config.yaml
num_hidden_layers: 14
hidden_size: 384
n_experts: 16
experts_per_token: 1
d_expert: 576
d_shared_expert: 0
hidden_act: "swiglu"
moe_layers: [0, 1, 2, 3, 4, 5, 6, 7, 8, 9, 10, 11, 12, 13]
router_score: "softmax"
normalize_top_k: false
routed_scale: 1.0
balance_loss: 0.00821
balance_bias: false
router_z_loss: 0.001
init_std_router: 0.017
lr_router: 0.00198
vocab_size: 32000
norm: "rmsnorm"
norm_eps: 1e-05
tie_word_embeddings: true
optimizer: "soap_variant"
learning_rate: 0.00336
beta1: 0.95
beta2: 0.99
max_grad_norm: 2.0
batch_tokens: 131072
max_seq_len: 512
train_tokens: 1252000000
max_steps: 9553
dataset: "wikipedia_en"
Below are experts of layer 9 (counted from 0) of a mixture-of-experts language model. Rows are named router (the router's row for the expert), gate (a neuron's input weights, with its number), up (a neuron's input weights, with its number), down (a neuron's output weights, with its number) and show model dimensions 192-287. Each number is 500 + 50 x the weight over its row's rms, rounded and kept within 0 to 999. Numbers have three digits each.
After each expert's rows: a language model's description of what the expert responds to; "comes before" lists some tokens at least twice as common just after its tokens as in all text. This comes from a sample of Wikipedia text that the model never trained on. Tokens count by the router's weight.

# expert 0
router:584455607488411499420472551452493552471491489441553478547526569513503581552476584444438519454511433533567487510453439554555476506494506467422468540440469526483477444540536473527603480597532492582530532434521522560526421471516482556467493529496520479502477507568471406495383534477482564459
gate0:567474520502491551406468452608399482501414581460552553519475612504359565465457636518472462487530475407491493506485541536499537465498572569519561592476407563591549449587496476493553510553472473521434440495521543452582552589546422512567568519492567514571488576468528494498558552546609551465
up0:547511540541623503429542461536542506508505504394531507533578361483542509473478459508464425545509487511543510492475500412543385561556511598467492456602494507472522612499477515525535448439534567524475554512486545490500463463444560462479448535501471462466482432527436453539563552442493506546
down0:561501505395540512556564525475491506437536429474486417471574460549452457585562537547473465491484565385509575571530461512661550559564519569524436474543443476484501581534474421387426527592440439469550583574438394419578530512574540524489523519503410541518478448503561572458486487456495511576
gate1:621537522507542494539511468572420544522484475473418502468455469529453484657510459562535442485496574528468480436420443529462457457475508488490468554454473485378492534523467524434446478481445593507428531519433547504553460475497514505469584522523538503472526493446454556463406429460565553450
up1:522471574481511541550502475480454544533520491448413469505509482460461561510562560538498520403539561451525435450549503404525506559552485499526466510534505507446579444505505442499497522467487596463528538477576407459562494493508619502540471464460538495417484515428359463370474439509601539477
down1:587483476493452494509539408395547559514516531532457487502525468466516496506556497573536520420560520497574534441510541396487425487464575503549400507550560408460529468565470546519444528463487531468617472538511572475523465554440582499540448423535558458527492554422427463423513442341511578441
gate2:510504429419601483464601417421503507504502449455519459578566533632457532452487530503583565555416420537465538414374506548487449582468460480545560531437425445538489408526455499611496497500654470588536500442442499568499513457443618576454456528473547527478462526473442570541463543510495485494
up2:505478581530460592450480515454502450521498481546488554537441457475465509505472485531452524574506569470529531396498485428501478483432479515493521463436477597489459455450474453478447519509459471479479521528394459594464474459524458593549560471481501450437489505563533438499483420508507488589
down2:522482466431401491464434458420529518489506508534493592518505509453577525497507449557539551443455545406553498590443609535483495500577429572447450438523503519395643513420484479446529635468501504532514518536416499517400427538497400531595462490449460519564503491594495496417523448497484416459
gate3:513537547523501531482545481548443602527564546438492503413549608482539544560475498526490530539553437552495479473507603469394552503461607539544526544474553462440542505476564519475461560513476471558459439508453544549501350483403476459479466453514464484549529584494465467520561495504597607487
up3:522487414606487514593587468491502447460530522489500565468524624473486610505504498470524483513389429545422571462535586450395497351485490533529464422536521496506481443442491497504553497612498474597521521526529447387550472505437553510503462500520509518474474438442455477530500530426471604536
down3:511446483545488448461472525584481427501483473459516505434559505498586514420498488429405465550495488457432589556529590568388543467471485586558509522510461586483582464469500451472514552496483315498470588481517400499503517478478533485563499451497513533567581569546497433456471472481569522467
What it handles: Units and measurements. Units, measurement nouns and numbers in geographic and statistical text, such as km, ft, kg, average high, population, coordinates.
comes before: ")", " |", ":", " (", " m", " km"

# expert 1
router:548443562527525448480407436421507534406529452474580492535417533483485505515461484435539461446603458524402524530519491553560453506534499533424461517459425566506516491529560441541550493528552549523531501494504571534556573419391491554461409546525533511430503570576446476527412459519416548417
gate8:507569451465518386480478491583518524524482480488482512410610509494562505584544385461488513432388571506404523444501494458453419497485468508548506473478392496586483536484499604656438472518531555490541469452549488436480469487540431570561452483485496536364423468419434482535511441578522427563
up8:517440549465591345450459547540503501462516449449594503465536559478484430494515553587479589522443588469517597526547554447558452467494532511553559458531421499552475503535551558496453523556500451534437525471457488472542492571489505527563440501553563492412504539475431395487484410465522493464
down8:513473538557562465530407562465417502573582505562488500445549541448511529540431480531484491447481524472471467496527522458400532513386515415510538452413416544509602504541553425466548486547579495538434470449454639498455489480473518498397553419565458558514460552454532502486517585541436523574
gate9:495428562525446501399512483455581476425471475431386519438444468513495478496504582542485512550504491592489573522475437521521477519435543473478474557452435455465504596534483469501443486579483426544441528451493584470619614474401577451586476532465537494442558448476470554466397500505464515492
up9:570465571526507526558557494507460500560553444584544561491531369569454503570522552457437578492440478449485458507493539592478486536428478566501452535435545541468508500532559540448554455552518417636397471465465496491371450480496448525445472519561568426547485638547520417512567473589453467485
down9:495458505471456514522556498557469490620418505491549451584599531461476497497448460506534462469536512573476555526456513473548489540527409457531455496533536504531478441440442448575571499402486509496572508507469515431575579557414560538513566487433473609562473528506593473541503503552370496505
gate10:467449484518510498530436508464488501503547529506539513496549513441539542483488592464492512506464547411514520496575475477452512452456493461494589542441453456559497578543466466562468469632534425449526561500505412531545617509551550410603529496471507462458580552557532449480528537467416479523
up10:512452633477518410474481433521542485470449545428498452451465514530506384540553484480483394532485511478452537439461408464603456523486488530500496500563540557498504443470486500458577505421470506551510355440506507543460362423433486517411462522493406483537545480433451515455451519523551509481
down10:489554509486543509497478487466529443481443547497569538486495420542487527379543475420495577459508386513569484545489503521503506524468467496551553496476492441485535512511583417566463534558447452502563472455539532598454528458484565508556499469608507464548418515399459476582456527547358455584
gate11:459614436541354486406612528481427469453520416445494520489487446576459523583489588434546474545571496539487527525453537444579484282556551426551493543436570498502508511502524426496498557492537489565447504441511488496475476427443450520438481500545593505456420500537438556553443481605495539480
up11:585342483532500513455489476450509526472511565471540496510441525431560542442489435536437518453395526518510395496462503508468466556451396522464521547577524576532476541489531530520527429490578538508422611497432523473498528573511461401470440535520425444530510592580482456529423525390540419490
down11:504461413452515497386526438452356482433529512417515408515510472473432493470447599444488485475509411533441436507584410510496529578466425544538537486482462566474432494505569430505582545514497530438471534482546522543566468524487435497504537567421505525554520519436504470556558515539423544560
What it handles: Passive participles, clause links. Past participles and adjectives after was/is/be/were, such as refused, extended, available, plus linking and, which, and commas in narrative prose.
comes before: " to", " by", " in", " with", " as", " on"

# expert 3
router:523424568551438533482449470438514486409659519522559504476540536490542575471508428501462371498525470471491460561526445572561442530521580436457508504418424530470489377549558493465584546554510544521536553467515464553498422397481516579503420519461597514508452585578432450527418462485534496471
gate8:547471579561466587410462545486505476514512434520429472587488569500458606458442418476512478557473639444515520432553482461507502548484460520502464511541433520485515550517478534471464397476501537525477459495546473500403410500596568547441511431474418477367557553551504437548537438418521422515
up8:600468591507596539542388542500499497485551406553583536487493520510511550481494496470508481541529535503511506488441493385537510502461451499546410551546543546532562526469416482490520411628549425473524454447554481502541481483478560566426522387510469355456542529446522445477499483442573599558
down8:569406572503493443553484538547500470477452582497439511647528518605508564537411526530451492584485494482555557421510540492502549531492463488570441546491588546537384505435523576467528480482527543549459493544540602521523488540628496530553575470515468452463576438516556586474576482485506590548
gate9:500507464557500488490508510508608531526458513426478421536491550459505533499494498547441471448431417405513437574488460444491451451515447588507559451473477435396485422437470518498456561520459560564497491491526488556507503489376504374608427381558519482495613456655508567515394597597518401577
up9:607453556558502523422534476442371473540417505564545504521432474564463431559479483445558571540428518447589559529425525516439520477593461521508478506489544424469498487551442342477475407486585428500508529424477450488483458436606412489482506506402467557445537523548521456511563538482488525571
down9:484472443560456526602488502519483457569502459520475556567498560528455560492449551549436460571467427510414550500476561531608528524445477465478505535452407474396558490521457560481500556492483543571552441469516558498520409448488506444564524357529502482484484417538566439471572503490508529508
gate10:488607553528587498480540492482542555437399511542542503530496421531669517554499450491546521445542530465514450441471559546572431387471421473530464502462558441488465550522416500475519457422521499500468495595501465450405508431505465504499448454463494496514442451450470518537510604423498556470
up10:526474471531522424411470452448548453473426467492524500483519524506508453552462468528544522505488465567461502575374486528567426485454459400447473503561496522527497558519498537412513604521521412455458457477448468514517495498444509555542522460417495489534570450524586443480468548478493332491
down10:532491472443465524459524501509507643482493535523446456467466582554553426483589466589499482517483530466389453467456559530562540492461506565536480451498529480473486502474520484572539535535496493451543604515474505520528437544536491456372522570494622525440480364426444465469515474492391534468
gate11:475434585551571562475511468539450498452503458463453473516546450469485514513503582394449503506559481494471522410524479472511483526587487491530530556509485415449463382518566514442482515546510495514443410548548487562516517550552512465468543541450592455462476577512536567512378481477508499480
up11:474522567448475509484399506500507443562522569490515553559573531461490527512636495493391485384576489548498503524485462493494439430514613499555600501470474518545507513608498464528509525569497455459524496478500545462564578589527518427456647461500479458440436565450540461495479499509522480509
down11:503466588567476589550535540503517531462493587533434513493421525470466495530505533471500562521566531440430468477436447425532446522476462460570562456560527448464519420468519490575506484493529453399386580510475483494532518463474581469471516495496533513522536480491513568454503449416511431538
What it handles: Plural and quantity nouns. Plural nouns and quantity words after numbers or determiners, such as two months, several members, many, both, clade-s.
comes before: " of", ".", ",", " in", " and", " to"

# expert 10
router:498467543524437533496494431537438529410633525528452475527525456471547520534471559382428457443562383569435527508529504567511484422478600497468483523437427532476501439545485536526570516574547538555478570476495523547523489420524467537538481604484589494487426608544535447545443512520501556464
gate0:478543492540576560418539502453555496544608545448426565534432500498475571502495491530503444441520482421501510520542482501498505477483470424485493575508459544454603428439587428572434540543533518563393405562497555536450525495520442541535441475521518504519426477502497481509506537559500450486
up0:558419528498469412518460506535549576531467457523457530449485517550571486485584515406466523507485512580488480521482502554480556504498497470546514482435459454567451552483536522508548405526537529512500543541517522488503473517496565467463594449509472478502664510436468493540486508498521601582
down0:522489474475442485400533577563599463404609522542586505504544583470482537523452545499526513497373428524503486486527426526503473470459449478521558444432586541393634510454532431508495484632491450489526470568443535541489503582500489483462454437476479560427495438464533503532518544490463467524
gate1:464545492512549512561489522521500500514483562517477532623494482573469458518503492480504478576492495456493476540562541560569468504520490498543560564576524463476551478562529272510465468513511466434477502550480579400508547588519530472524451584518487475488527475377470477496550579448486418519
up1:478410485449525583474515560392483435474451507471527513415534498518595483480547471566528407499413492486489499528437500499579512534514495438582493501536460521514449475527531578530468475512421469512447420538449516482529492474448515504517514509416514597525521462454521481455519518583427435503
down1:514530475528446441592561534567486488455550492499536499443515517508498447537493454375492553471471498489489575501607482596526517460476469471522549462450506452401505491587547434543567476473544515472434381432489463548452476480495515380464408507491584447475544494464507552541481515432630507525
gate2:503522539421418542459541405577543485429504464519484494448569544442423542551516522520510540481589515415415453415628560552459527495534558489608532444556554544486463564495488502452453508532470464564494592550464514538519461454533600440493462538504502501428494442461539382545481523479491418480
up2:563529522435455461467576457499452491457511448532475502585510476444535502432538454563533542529445389482465544374523447524546493454508458453532508456468501425457450526535462523485528490556431399566541548517500501497467463469494624483466468517495517527438380595365485388578413502560407571410
down2:519518539571456453476445527441458449567520472438437487495568505484493503550539519516520587498549378346436490531549553628522574597516519512512544487494470543539474452561577502553472492400439529549415511534492427399453417492438447403500480533560561516500528554485470536468524541466485465410
gate3:539528495536462565506524502491503470505456510638425549433504620429486592508540436533471514523515475524488646503518509552431603428434490550549464508454449495480556517445514561515518533468462429588401591438525541429495497531610435545488514472563531552525448490530468375483494511482553538527
up3:477465521503558438489420483485478510530532559498507487434570522380463604480550456479457471469572505514454627499570590521404539489383507531511450526467395491472553516404485452465517496412489473451408591436494508516502481496516459499383477473519529514553602449505516443498486545494539530489
down3:622465497513575500488499244495508456556559500442526534480516499537481503481490573490515543577415452545445457427468501548538485397478485477518542501531475580485386464642510515513540519434510521451503455532482466493483475476526459541517522438507541478467537464542469450497537479454461574453
What it handles: Prepositions and verbs. Prepositions and connecting verbs in narrative prose, such as of, by, with, after, during, against, died of, sent.
comes before: " the", " a", " his", " that", " their", " her"

# expert 14
router:569451568488508552465426554551498557500515491617610601451478545489521476532437560476566480357550332563465528539455525506517481421488444519477434563465503531528563480539537468527543529578591473504546584481486486555542499384454540492532436507548490523459437574535471502526393418436495486428
gate8:482444480511455481473498518518562526530500586515500510505506463506590535530495548500513469396451461542562402519602532482478528504459390512473533491455542519590463470452577517517602543523557449499554472516448500510579365470492525544540579553529492598462441543442497491414514443565511455595
up8:559547431514470499542521456522515548576585633518571449446511465436583553474497467496516471424391535502479451417566511462511517451520410435455424541466574583555502482465522541558515585525489455405449515475469559517573453467518453438573563628601533582463445527506543528419442455495533458496
down8:389602384592448475510537440526530470514479494523412535569563514506502504473496507532434544532468563548475455487464519452482458509396547476366545552511465472517478450506482493418475517494552579462431552579479549543539510538534481484450492486509503504580466442474455547541507499469577448510
gate9:434583489570501526541557560477564483479541464592470550504611530644525559498542504540489508505512563528479489501504569510473530516471444488604532415429489546505608454452452468573553552486456516425506560483556474559470430533507505527524491513426564465422524607512455512552526548460574540503
up9:481525469385520526562522448496519520541423427445441493404556392514530532511526459347414575499448495489504534503558488519499564487498459633545551504542478431532508483440415491538508463441569506520450445434528445436474444535542607467469465460535487438531507504480569551482523505495531501515
down9:454595510575485475386524494447483534462576581459505545429443432569562494499496412524501499525478559479501537468473566463649503506499496464471463439499403526570516555607510497576485435530469514563423540499576492527566545625527480496509484514493512628446454444471503450399455558516536520557
gate10:489485509538433587464461569523510489563541504412430455506556430554495564563549553504529569424450501562542443527469396614474493520558574472567529421478575594514387469519476433510391504505489373510436489460516445501503452511468462572471492454502430524443477527499449505594495497482524516534
up10:588496457493427427489380485599554447455485431398460499537424522413504398388470447499497456477484612560498414486476548344560395465451461548492513561568505437512487523485521517452436498451525540526543529596528578565430514452430550433501485505457467512496445452497613563368589506590501486589
down10:473572446550591488518514372444542484523492542562492450587488605554608443446441470545423535384449457424499498597557523492403507541397441589522480483516479484474459431490584493464473648463501500558437481456485588545482468421431498582529503475427536388542581457582535506533534483524532528471
gate11:452500505525528509573543453567498487439556462479482524510565487517540407431441463455431528470469510503575500505597433438564512529510454438559502540416425491478549500517554552485498407504468545519464523461675483405519564543469432498440509531476508561449464439517449490509622504530505398535
up11:412480489531603485611533423562459545499522510453425528572511512507559461346465528440483599456521611541529507535613466470521445529502484464572543506437400496438563489526470535536469347499455484507592498540650499450497545532501485560518483514460498476474489420464491531546613550586440416571
down11:440520431560548439400367536427465510595533520611567450484465450479474484433494500561467531500485503420502502465497605533527525550499516524479561594547527559536485434499516431576512495596565436519552505613475526577446550494469525510476494502497485503525482413493551450562518458482503556537
What it handles: Sentence ends and headings. Line breaks, sentence-final periods and == heading markers that close sentences, headings, list items or table rows.
comes before: "\n", "-", " The", "|", "==", " He"

# expert 6
router:505459570537445548473443493575438550461585537498455501591444461476522574534557466475560392470477471578537448511565554531458482476510507407474455551423422504486465388586469454535599482539481621594499518486567500567617555463464412554480421505514560514450444548547426489553463401500503544475
gate8:409560495429530457605521511440542484481472451517564426562583447569488551446560541431508499467430492517516495543521503413463510509530501461523484520414527488487568501505472625416449540499586470526517457516391488523427503440534416515414516571502473483520527374526463523523514531379490521554
up8:522504512443523479562553532435533582552492467502608431536560445472504462427569485519581508554406466563530506534467588473458585504544437487451522495491577550415571371482510550434570472520554453507438398448467443554494549411509399491417606603541576523478506512544451555546466595426515438554
down8:600420473396479544483579407582498537532514539470499520503499543487465562593534509462587473396574447564571486503463520516467522546591542465472488565595460475542463559502485493563421571541486493489508447487517476453477508520365549504442479541632457464564399490546514522547535465556514520466
gate9:528512482460487481517584462456435405561451543483465545480545386574593496418501493505438533453518468549421495455468490513510530434464588509440455446467595515568535515513524587432428576497461457581482505547465506445507502466409512445490511558532450458518528444560552495462439537416418525444
up9:491597469440447485464521460517435483510453416547428520551476387541538472399562433440530521447519474567501540499401500484469477475445482584501466463597531521523518430452499573440443503407446437606547510466480536449454403534506565542533485431563469493461521549502589458440501506490437530365
down9:524553467471485432480629497500360531496478409544450507512462477459550560486523618453503481535480420573530512508501466510518484482492446520450431458572442530449569469479486487504524594377480533473528454494498462593544482494507490467471498566537520528527450528447513546515483528575513544553
gate10:542502476525453537502522484397518492580491648526473500575521511561510477623487566492460481335442500423536481475494579450385514611581562471590521443563441542504536549492526507489437467642529538448431542499531473525521484562446454504555431498592517493493553415454505516449507472490430521495
up10:448440553481601462459521491462508579502527332492532512407482470517482539400496479506482536622563514627518597606543438531555509469388504462461468536561461481633422486494484519424564508470528481497507486483447537393440553446554573544427484516449400514540469556618533490467460512471549484555
down10:487410490523487525483518440404486441513461589514467501495474582560562488545509490571560525573474487571492486538513404428529479419529548500459540542522507529501495462524497466460521476540477451543470400533521537423455592413540495538442562511478501550537521476508534551464487478511506438479
gate11:467477446459581430532563490550477558515458514570446456482565414568534530483530496525549544477473380552537511574484539542512501467464429562513497487541553505493567550557450559446431432379570448600498444377482603521506545511515470523509434487519438469534467448500549375419461594572539488499
up11:467526413449522508500547421522486455471514615532468515471525516548568572503465458543521511581473453503584491516441541495504556353456457582487578392460498464462516492560402573523533418396477425556616482507446569503533536591476574499440480583434491462539474413497549379545513552536499480431
down11:516517595480484487452593499503467489509542429491474508460416568551456552552393494448414448526485544451447380553386488495429439476489444457544519437496477504468546418518464494491457563487465464528488457550482446479463481496532468478469628500460576472451431502559431438443495362524515524507
What it handles: Proper-name adjectives and institutions. Capitalized words in names of nations, parties, armies and universities, such as British, American Civil War, University, Democratic.
comes before: ",", ".", " and", " of", " States", " War"

# expert 7
router:522410571445495521495497501465442513489533520489510505512446500526573563555529453412494534441535455522483480575521534530522383471419523587450543514488469550518523414538452500532627505521541528549475535471520483577533517383449504522455499595396524576480506558537493428563462480548448544409
gate0:526491386501433407504504527516394575445483441508543544406517449486467532349491447511450545472483482442546534499548517532524468467485560381520496512451453418467538452467523449473575537494499534515431581464536487505570509419569508416521498446504617497514541476560488562476499526550464568482
up0:567537549482531546513504442531543378482511554518420558513477451499507518677531560518585496532497445620505490469503465496475529445461487549500457467514551488482467518502482473522438549545508472512515463559502419504532406509433491523471525567555390487524499531500543429528448584385496464567
down0:505475613400481563526477424474471458522487532543492492485416466539450533544448529609559580455573579444617462547441544487501485514582490596545492477535550546501486463498502547562451499572539586457533574562558522431470508549514456475514600501570483516454513491397474515487397538491458588598
gate1:495515392542492528516459427442481510410465503490532558545489503440459533453524516428505567562480478517524460427475559577417445532581483434459479566646521473541501572578410445576505491490493444482461553433570426558549520524488487521473544490468538486504471414452468395492513448513559490515
up1:516557474475513503571588354426488539518582515531404531543589504451439562526481580455489593521460481579485493443542609559411547489484447497522495432564513504451468510499466394514619493512524470579464450473564473507533516526390530495453504512473488454488499531464557525617552470521523519524
down1:502530585419485393529527478560492572524446483546457444437471494443532632437530460517525559510499478496558458542534434382467510515546458475519492478462532453462482514557530528531386494535533607507469453511547496610555392481491529501554494502491521579485524520532496414404497516448403477458
gate2:591507475482515457575535493440392531559515505514542516531485492607544484458435434469567436403456514502585436528419507509533417564400503498502485459457467494552462530425549573502498459462540490575581449406371437504503371576568463509417494550428502481430527462515571417430476543534447516527
up2:546510512557512517432364460409430492442578486485512482527451562473568574546497401481555502517536582613522485529544508465453487496534465485569536525523557554488487558593479431493501520587529564442508460471528564487502447504462523507571519487598574477512482443520492479472561430489529431489
down2:607500572382538527482437486559503488485503525444504406469611499507465600496534515482543537505580462526493473497617529480406493536537518432520519478545496524493528490437510531422548449534501529503462543572561508513546474528471471545491438522587546455508519477516498562487430432526455418559
gate3:446518534523472523534509393454494463482499602580501477561473569519463487521544482424463523507444506629505447503547536498562533484503474562468397464552390475405528508559488497440546398509519522492458510515482587517501559538509478457517544456452572526480489549483539549433417547458548470459
up3:577526591461501488589523500551589579524531383480415536532597446457470520460389571543474462414475484500504506507529486513517458523490510567513521457479571447498559509481472570584405503546497489475592548491539448475458366488479436488434527569581479494492557523499429568435552525541442498633
down3:459556422467469477508561418521520468534615461478482523481557433439444499447515458500517504506527573570515473436494372508494541491568442465525500480483562495557402520505412532433565543472542449450433535481378526473516501560515549518463499537527450479514531446531437525530521533498468436511
What it handles: Foreign name fragments. Mid-word pieces of non-English personal and place names, especially South Asian, Persian and African, such as Subh-ash, Kab-ud-arahang, Doumbou-ya.
comes before: ",", "s", "a", " (", "i", "e"

# expert 9
router:571442542531498465461482487464529510449575520574541515536410545493546509488452454451533480450527467510433502584508449565530489451524523546445464514480432553544490457542569384561565527515531561507506538524468563554597590427372455552494440573535542520432471563543435483519436429484430569433
gate0:519508472452498430504463470421503535530443488500523501536516547499488506511446401475433462502495476452508513404533552458552472484523556461523514497445533596463527586513540532486589502513450537491535478428555483543555513472589653452461493435461552462475473519516498467558498447431458503468
up0:410482504555523493493526586534477541512509487520424553534506474446503385479493560532483567427566516532578532482555373564459478497475435537413452595567560510437443521498458533514472538482500478554465475447530463485430538492454509483576399558542470453453485458527427493465435509528547458510
down0:493494509543540440524534479501500551500541482542559509558504547516496429537428554447523558415480581537497536546505449475443499514564524576569532534434458519537465516481476459450543507446534481458497465555535487541469402567503515405454507506521418477457531499515539482533460569527525467509
gate1:546543481506472546446505482435621519540500521585438501468539459474485461428487563466476482529382521454527497430425441583484506446513553447489499477490436554477507475585531485592483540500514497538513516546480490483474542474564454485441480473529507505545437468548511545551486495513435414474
up1:511429436513505460573584579489474424526512516517480580529512591502475528495525458579507490520462470517545508499551583439411487584483478495439509551519524521493669487383417558428481502471500569510424488478509471507525451563564547420524452518415484489544541483472440441441491497502559535456
down1:514452508541495405617540405435506466608521454585456544430441465549484476458543507478513428510472508420437494424598496474516426438551499485512504562469464460505555666403482518459545397498517550519545614491459526488454526488470497528578502481574518515628545481490574461505443507473522532474
gate2:519549500557447516476569530453531511453540504469541477583619456487501534490476537530480501432506459543509557471478545504507448440601471423470454576491472532597505571528380430574437469446538495398613473545519564496540566509447502469539461552482540535514456569454441503575487518517544443509
up2:525548466541434534465587407419593446479553541525581490558484570512445407478466553532526495462488542475454499517499509494452414511574551427457550620512486554566542548531439474536434605453463442384495420505441533508593542479454514466496431512446514478456406449471470558487480534608524474526
down2:504546403527562565459540523440473494459485493443407435520418527457473462474494488499554527472511512466464422430625547546481449510537549469495481516511485527502548507456534587544453522425495645549559471521525495475438481484546479499479554448408414471507489525508472475519446371557553454618
gate3:465535536487445518551434530640485558529539530464553496436477375540460470486435560481441482486471495518535526368468477440564509548501413456520496506411438488551493494555527516522356529562493410494471485668532490556491568564506455606544527596520477513474462494456467507527442524473478569518
up3:449471495500485459591459442574461492568604558559502533533489509475504542470541478569556515515503514509520467491447557493502447465486571490511453423468555532463475458535507494547472505443539469523471497540542496477488616493532422472515504437515471545536536514519504496564658436519574367458
down3:525553464525605465469464397471541469445497524487465402557567506521563532375510558528496507439564538470503470501526524524510440526397435536473524585442433495443557552481489506526586544508541508565534513527497505511637480404430538476507501559534492511444411552452404471495544465496534488469
What it handles: Titles and given names. Words inside titles of songs, films and teams, plus given names and ranks such as Jimmy, Sergeant, Tigers, Scandal.
comes before: " |", "'", " (", " was", "\"", ";"

# expert 4
router:566425596493452582557457519492531512481642482517578473549487507458496528495515522381535501467441424502507491524464560521581560488479565497423492490433442502568469495557497431591524509595518518481495481455535546532613529426478521575454511621490547552406445541568486403507435510557446528408
gate8:461432573507492436466402453483566531484507522525554452492554527515525501399434487500465472435527477490469548575486494600460575455454487457496574479512495474518484539523498429470484548454435457551533480452509551591526547452628553490551533483542538463458461507441518532414329517487532464431
up8:520545532393488510530537496509463456608467528521431528523535538563519547653640435583468443514459498460464469470468503509467481498428507488440531411540495562494482426536475474551565369490456519499486418444459497489455520487407494448466448455493453480438499441563410458562578558486468491501
down8:549503468579428459524469492526467528478463541489565604555522504427547480487636533491606463503597509562509555443588614368506444596500421451560553547524485490467528481509441478433514519485526500445496573575460523576568605507524483533589562485461494454481445475564515538601542425620542483454
gate9:524555483500497394478541473429539589431489452484455464493484517497454546532536531502444490581519553578476435391562494530579503493497474490545484498463560468535493542524529580496465466485523546547557442505483483558552432458463518454521502402506428447444544475543438499458508566455460495449
up9:491524566566538580502555425450490527599395463483545554484557476442452502513518489565431483519471568496528615502540440517535440443475472473505563582441509484484539428552578494344505411517485482503477551496514461475578602537501489592455493575381461517483541418479557487456461415472496521551
down9:458575488582551514512447577509400487506471469471518523496438422588552496610501546475510469504547499554530509572525502453563416448513507462386633487578428443470544510410465453493550458474549470454478512510457511538551513530533533473477540439547592496574502500546459465584520491571500462538
gate10:430550576389540498681516540382478480557617496466518556569355499551517480526495464478528536421470451494482433519451524441482420462521494562511434505491508580499509477601473477454446448396605495498495552557536462487587424486573444490419511473567517560460522461490578508512429502481478523477
up10:506617524523554525594514495479498473544546478503458485462507542490513439494446565478581563494525479518402446509423366474521545568637456443512472576470555557515495452542502491491524451450507493570482473547470513585448461464536467431466512506585482590550537505534439505528438495575422487455
down10:615632470459545473426563459506519508496488542548532512416483479600512476506485494432510491585526449589570566482433498561455672458507506569517500601444522441429505520463435534520529508610395556561542521514421439565559479472558534494555438569509476518545514600397540435458499444512432521598
gate11:522476523473516520604429487509567527517540509536469480504444421472516553436520557522579433533506504474650517557446535505625460473479549395529538506478545524473564609552491469571550464491602500528439434578460620519549430432527496491481445479527451475537448508388554584596473476580475501543
up11:495531529545552470444452475588534468461502515505569470580413417406457615467567503463480479506526496521531509587489467518538452600477435377576486506536469492495559522414427513575539480530545481585452449608519594522400541436597444449413488438514514465499547563455482458539491363541480517439
down11:548512504614474487558445489507540498549657453541431550591569503520485512460515506513601426460478509549541550566506633486462491476499480462493544501555570448529519497415454578485515449457504508411499486515419508517490422484571388534477456495506562459434438426550493485487482532463446490487
What it handles: Table cell separators. Pipe separators, semicolons and small numbers inside wiki tables of sports standings, election votes and race results, such as GF | GA.
comes before: "\n", " ", " 0", " |", " 1", " 2"